{"hidden_size": 256, "d_shared_expert": 0, "normalize_top_k": true, "lr_router": 0.000564, "num_attention_heads": 4, "tie_word_embeddings": false, "weight_decay": 0.19, "lr_head": 0.00434, "final_lr_fraction": 0.0, "dataset": "wikipedia_en"}
Below are experts of layer 5 (counted from 0) of a mixture-of-experts language model. Rows are named router (the router's row for the expert), up (a neuron's input weights, with its number), down (a neuron's output weights, with its number) and show model dimensions 0-255. Each number is 128 + 32 x the weight over its row's rms, rounded and kept within 0 to 255. Numbers have three digits each.
After each expert's rows: "comes before" lists some tokens at least twice as common just after its tokens as in all text; "comes after" lists some tokens at least twice as common just before its tokens as in all text. This comes from a sample of Wikipedia text that the model never trained on. Tokens count by the router's weight.

# expert 39
router:086125175160157129128135118107123083121103130138172125147108157215073127137119110193117117177076085123150132098130115114095120147108092169127062106076204139098111126166117141101120118115153170093140106137122143132166198141119120136079068122100073129112216128070114155095150158156122125153100193135135141077087106160177160151118148186109118078140119097143076158087185166074113086172125094094098100179117144168149084089146129134091147166175122143100062102126116131155104082171121121143127152142137129119145118177074120105174108104100132113137140178094117194100120162198170099099155115153110148178130153118118155065108170155129104163049122153131112116151082126085136141118172131080209154149178113102142160112154182157146117154159102151108117087118082067131153176108131083
up0:113153165159125174096088124157108115079147148139093132134095133119108158159148140122112112179098112114079104129122069137173055142096115102133127090103158075103053071097086067111148163121091112063149119183184162123132128147053188178084099136089112155121173161137155127123128106148144125121194133199108162151128120131094102157202087148121136066159187165057136083148186135133176109152156131156161146102116133113129130112134177109145093162168146116090111101139145101171152118134198130155130061101080137165168114147140108159136083128165145141183155124122153169127155152148052120073148159111116102159119070075149035124134087151103085128112117178173167152128157113151150163104122134133165105120050088172115091161166171118148119127139088125099125153162152137114099086158122133
down0:118143125131123166099141162136114165148160129168110107134137104120157056082146135100152152129048128129115100137127106157114101102134120102101114123074130101140163094144172137100154079020166158174112097167169109097158145134149122113120102129121164087126094132092090048086159110154123170163204092162126154123159199117170151146117173152186120081137089139086168159163089194140149117192124059171114090145148141164136039132140067130108158090085140131115120102138037140061121104175146157163086095103162107142100125181072129117137124142184129093132139163076108159098075115157094113113134125178159122112128183105142147132127127154067183138140157143102159142139137102094109191204140142165070146076097142116122132127123132134158138120128054120132118138151128111176130143096170101
comes before: " |", " ", "2", "1", ":", " medal"
comes after: "|", " |", "-", " Total", " medal", " Silver"

# expert 30
router:137166184110154136107133083140135131166148083128139083086153156150070134129173195104129048120197089148142152130091178090058131163168158100114118172104103094190138110123130165115107107095129168089074136115138123093167172133105097120154114059083158123130091108136163126173140153173093117144135134088112139164162171074163138126115131118149129082136090154141082068122173069123071110117157127097121097141187181127150134149102136142105103123127111102106123165162190135097141075113108113148123187144121091091139122147139174171094157123122146104148100085174100188088137181171203122109145089169172148149140142152058130161133104123146149156145099091126138093139127101095126164114137070179103111099101118060177144102122180157104164153134132179160138146150067146179101180198065098
up0:141169107159162127122119119124124072193117121152119156166105130121152163120116075122129109175099131143141154130111112172144023184066140202154076137092147129132086173129135113136061150156156107128155129169077108149095121167129135123119152155177087127098152098056190163129100147130157090128102142136151130143160169087137132125169145098131127172103142190125143155132181097151166080166120167147137112130113139082121122152175125101196120122123140134150110164116168156210123108078119071122144073179101177176116125071097164089083138103148114119120153138118077101068093121105160065107165106079132154115129147122213078144174125056116125125075117147113104135142064130148133174123134137116141157150142137109178157158091161122188036078052108082153160106114145148102108123126128104
down0:150117092130140056116113124154153114119124094124135127125072105144134146118152183087094089109074154159148149118144099149107081163061121125145086109151098162106190199166170132164139113108084134118164082187175144052079107122167073123145159165134124144093177084134208170136126127158096122146117169138147165122135191103215095190187160148121151133098149105138112132142120175155078070109178118156144136154175172152119142171177072126130129106094144104122110086166146148160191177161143124110152122116098116125092118123158117099107144182104105156120139120096136074116098101130126123092144076173092113124127152204141124163147071141130074174095093129155128111099078080102125093130109090160101133171178127101132057081115144174089118096146135118101150146121077173097075101195099112
comes before: "2", "1", "3", "4", "5", "6"
comes after: " |", " ", "1", "|", "2", "0"

# expert 23
router:129072139165091146139122164134127113092037060164123117163163106139099145155084152185173133144150100063069124110113170135171188175128120171113201096156096132122078117088170100128122100133095126168135166124123182184157135137090097140126091068108179136165081082173073182117183090138119202117129129100143114135088103174127145137130153131128180148184102097131157113123197093092121137117080056146145108095198058147128103064077124101108197124132100142114129146123086127185080158136110152103089140113135183170076089130147134108093084114117142210135104135100125158120115107108130164165148107130085159163144083171145174126125124164087132127093171120116159116138148105129146146115142089093099148099124158142092125133129119156089128102088083124182151183142105107087152115085118151
up0:132086153129064079084137158100169134161105095109192138139114130129078112166112128146137079151134151085122035139149081214102121086112149200098110058164133118062148126158123115124125111144130125164127119083147110167171095106112040154115123098146102161153162154095144133087143146126142134156140192134122106060106118153116134198124149174133176113121192134145135153120117135098090131121193162139099159152170110113087153109179108160174186143141148060154127137139146172136120099138076117143144111123094133157062122096089129093185196183123117158129179151106162184152158090120153113074165109124139085085140084128166061071118107097124077121115215147110185162080115150102126123123110164155146113222110151130120088127127109122125108113158135115098116093120102115147170156141134142
down0:096131116120121152170087155194075136138096131123133087152112090139156168118168150163108190121058161181173187087172115162085109143109174124175116130121126116151108181090163091136132153111171043130087122161147112150101136154145115114089157122144114163114087100134159109139142085062067139134099162116145135147088117087139178150156100121113172145153147073084100148138088099125134099124128147146174081129102136127147176109068156130154103166150149099132108127137127120124109117163192134039140191122185097101127107151094152045067139154075164205180162143097100092118094093151138167164110173114106143100133130115070126109082059121126161135116136095174131085136141154172092175092077046165155062122124146121105156148090149136146113135163136139153082127082097131160171160169138127
comes before: "0", "}", "ital", "{", "°", "aded"
comes after: " ", "2", "-", " (", "–", " c"

# expert 61
router:106172170122166144152116112190085165097145170128133097105107078139060095120187111166102061090143138103165125173189110105129157159072133108123093140124160157158092135137161138154155103142142108116104142161175126155134124157103126133112112107103141082127136163152116085145119094100146073097108158149147179137132126117070172109120129082186125074069123085095098144109201147101117112107130168083142104096176133142150089147130138116168129062160103126114085162153193108132179113138088070184118177085132073120079139110134144126124146162175166100119109056177133176086075157027135049097197119109061131177126103136126125192142184121157133120144121110147083105174097121129133161127171138128145093132123168170148150070115094104164147184163128122108125082132146115158153098147080126
up0:169122077150106136081104111108143126152155181113172090124177041140102098152084159160129090108114073169132124166146073116097153087115147096068107089137156144090141145148127104157137096113106095155066151158085079169134190157194114097090153153117041105136190209146070130152117109124137125106132134139137117122090128111157075162136102176124162207116118164134061114128157115177135119169153112088119169135152133133139125103086116134098145139141099072172194157117143179126162040127119113175168141158172154152161068168137164048102112093142150088132103086115154152108111171142111092137182089121159084154095126122159115115118148159146150171091063147098103126109109133149168087117147135157111108160077114145111137120157173101111118100093091116199199122128123113118150096101126159
down0:145142128252134072105104172184135192145136130114184185083109163154134099081094119095204094084143135125178162156103141144125138062103152152108145152128141109094196161166156123139126148173072175163139134101119107160174134151064156093119185163146132175127078168207154144176150174082066101123123082135093150165106159126090101103064093118113111101127134118140135172090167154127110088145135138097154125091097136120087147111129084064164137139116090062150128078122115134145165080098186086134080114117140143119115133091138154174123143128134151085122112124130090112124120166213120126110129129116144118181096113108184133151148171142188093150122148120098142135167088102107093136151122133110155076116177116132087123115086119136092181147130141107118145093101121155090183143136064069
comes before: "8", "7", "6", " |", "9", "5"
comes after: "7", ".", "6", " ", "°", " R"

# expert 47
router:100119136103160117184119136148101125144093209110105109132139158104087099198127164112127123086111116107128121117096120139158145176194141125123131173114138105124106097065122125147190123194091130153133108159205124182082122142121103158143112177137205144148140092182141076171100124079121131119156130110088119162133116088088175141129153125131128074181095084122150142110117142058189112096137146112124149121128157063099063169084160168098082134156160160099094102111120077123131112138163158114146090098147100143109137142170126197150106148121130133181168120138139163122113146103114137071108157176026091153089069136141118141161137143136150054100156185112133094097139148188096124092069140096139096137154134153090130109092115073133093166128061168163235148149125144139139117124167081
up0:147117144143106098195084096072132037098124096165090185159151163103141070200097118171091120148113124163119107193081086115142142084099169136148132102132146131121162113159155143077155130109088140126120085156117126156112157083106087167114135144131107170107156130151115156163127194125152154105138154124120144122128104121131100202106117177129164134129108082197122114173076158098112096123082101105060119135121090100146182097123099146120135090161121073176108093159138097165167100161085139130133107166149078097167135153182134117133085080055080086146118139135097158132156135121142153110120109097110134127124173152147113174125184123169074096101160184118168185141191113141133167099125130159118211118103153093087155186157118110132175122131066118118188131096143054133119076052128097
down0:129145150123157173151136188124092138066078128188095141131139138102117150136105122071160156127108131114120053113069115108160140110141100123098125133117071108182101098161145192085101136113122119094145068132108168082179159087139196147129093147130098123152073103119162150071089157151049128174103186113122145136152116160108151141063079101122156079183089151150168111129127159145093151152113101145196051127109088152096163173162108160145137131055136117117122082183159094176160064176137179119099151105180160166143152144135160077113138119132134167127131116143115133118076162084077139138108058134178102159118153138129138121165123057206085111151118130171123136172100121091078122167105081144104103112144133079151134149085083123144146168177101143153121103162136173153165100164143141
comes before: "|", " |", "c", "ia", "in", " Goals"
comes after: " P", " |", " V", "v", " N", "P"

# expert 62
router:089105073114119144119178168135095083106150151128142124127089111142172139124151203108084162122065116067106167071080071121125118137180146067172150191084102116102161140136211108167126091165103116159165103125143147136141149130154106107157176154120099083188146121117166169150097143129119114151122054157128125137102114158154156134097199130091166141167144063098160130085047097167137134133103171145131129123083159159114062127077126131174081111100110149204155099116087112150128114128165184148153095171141160106200119135112104117120167103133088086140130119157096078108127116114106181114140110150146151092097171123085130166166101156095152128176159158108171150105188101137058088205109122087131103144099150123160107121093163106117075095145171147107086100116061135131112121135084101
up0:124069138167140172102155103115137116101150167088116115102163067132104165158064170172135103116122127163139080122096111127119164147138134094129189137149107101106065109206079113112130114146163082168136147142091144133127118147119108149029161136161099108145097133124121089135099161100172146114084166099160115170130089159148131165152126105038117143138151099130124108092145190157135146141095115162142188090188118150107167122129145077148228116176133097111159132207202113128169103121086144105132072160165131167091042106122156108175091125142164121095113089137111179140127135081137130145118084154094197135115141149138105234122124134127106148091159121111128105217107093129154137109093140137129115094148126078149143181090081167139105125147103149135099126094157063125140089101100118
down0:162208089122139175108082125130126107089175093093128160121111136096191112168105161143107137141137082143118163130138110108133100121088121177141131135120177141093212153128142131136138113225101189088097114096128101128139100133108130179147096123173133152076110139098146116108151089136146112110083135151117128137132184117179118144165060134101090150095149091153164151100109141089120111150151125102159109141108152028097070175136140137144092150137145069147124147115160125168141107136153133145109139135137167189176130104140156134099171168105144081114124133095075107129087105136136175126034195130172107148119173104077055135064138171176123131156155109119157174104109100124183160140145128144086152148137085118072159164038134138103148175062089127145133167112070046120130138120072161
comes before: ",", ".", " and", " of", "'", " in"
comes after: " in", " of", ",", " the", " New", " to"

# expert 48
router:068176140073152110191116163138098182138169186129162105113120133074097025122108163107124156043166160112097169126083100160150140124154144141134094199099148109108174162102159086120188191170087121124093142083109138062137149120125148103130119148149127066136110122145122088137121090135118193098191194123141122119111128097100172127151103134151121077102130152116161088106173122131148155132126226147140111078081133133085139157182088103112123078116184056110085136152106162111063110157174177117124082115081130143114153114148133148143128167089181160161122101124144108095116104109107119098127117137112158110150122186108127140101099101169075090133135087101158180125135096139141116153152110126149090102148201186164080100100116091172087126154149133187108136150131120129152085179103123
up0:125150108081148162115102060118116169108135109096108092074137137164111117094151187183137119123148118096088097130140132134109111172123094155142128142109177148131131092165087114115170128100125112117188162209108061140130122168165095170096182122135100095139116179135142099162129155128116130117161152159195148124185134118115132152130134125146199142187136124170121147084158131089217151216200107111133059167143134092140125040134073119118147172100153157164135096128122133113073106143096082145137145118194175133134112095092131129109098119059140116126126098108145120089188090154142076141123151101120080121117176144164106122168092163138151083089061184159145158162160121121123118135117159108110087221140170081166132099146133130170135097073147127100123123138111080106129041123112079
down0:120137103134153111130131105077100130112174110158130129109064128157148102158151110164145125155105151096067114110148056122199189127125078148171126143126192128098129131119103103158094132111174129149152089144123132116145126199131120114106117159193094132137130145074150186067106148146114095180135140124118127167116073187137130156077149157164190133156133126138160170171110060098115079093151152132143135122081177136061144165130108153154113138130176137131107111092145133142094127118104074141164161152186153136059119081116106131080147140126098084078143113095102155084107134197148089113147110135099145186083170234171114077174103132175054130184111144167141120162121125159147082079077065120140147166124150121152104092144130168140102069049123157127111096118135109084082170159127155
comes before: " |", "|", " by", " ·", " JPL", "|---|---|---|---|---|"
comes after: " |", ";", " ·", " MPC", "|---|---|---|---|", " was"

# expert 40
router:123071097102146146191104146127088158130116150152170122106122129062069125136091113185121169072170149147162152123103111176113117062117146129120086137115172088095164170178155129127156128164098099139114125131142118086140170170181130103104097118115109061111164162166141116136084087100087169117153173121122125132110136175152128114077109169133068103068095071202196136139185121152111168139112173105087080111133123171133132172140063140099159137120168137151133109088070160192091105159153128077133057107052141143105139119154121127163100159142178128138118108141099144119136113133100104167137101152099139182196157165122186137126199132112137140071092128186134142113129131150120125102120070125089095108104169114164034149142149158137045105162105134175118096101157137092150136099157085
up0:163080102120098165134157043167136166069185111120113021153168120190072074153186104124133125151125125091142152159140087097109113162120153094131096116168110122145117146064195120141091104107143109120108059140130113100169139074109093143124147130142156146134065110121113141167140100127120100121088161156171155102099128172082118170117115149148185078150159096110142123059128111072155132140125151168174136092156125106118104125148111114122162069145198103119133178145145131119117166109088073183101119150096148181195117162155184070063173141121120125131145146070126137115128103074115144163130153112096123130128127140166125153190125173071105139033175145172095153162192118151092085119168094133198123138114145123111140160121142107127121184143100134103188131081143128112161128103117121
down0:127141101112189130162172161082118055082121130156140104180076141165166121108083106094136139086137124147107169105131084107173123094184161192151111105111152166129062156146136092149134164083131106112037143081049097101119111103079110131129144160145090128123111148092152152164115132136110127140118174096161081121112068154127151106080127159123091125173126152136181177137193126125102093101212117118131124133133129138071100200113173140104183164108088143100129160109184095176115159142182144154160143157148134180079077100174144090141129171123194120123125123136100119128112131134117112131067101174124143045106156127125142141167165141147158147099130157159086054090129150127110093103142151145107106123149076133104135208145137077136169066162084117132093087084134073104160155163115144
comes before: " |", ":", ";", "|", "/", ")"
comes after: " |", ";", "-", ":", " (", " –"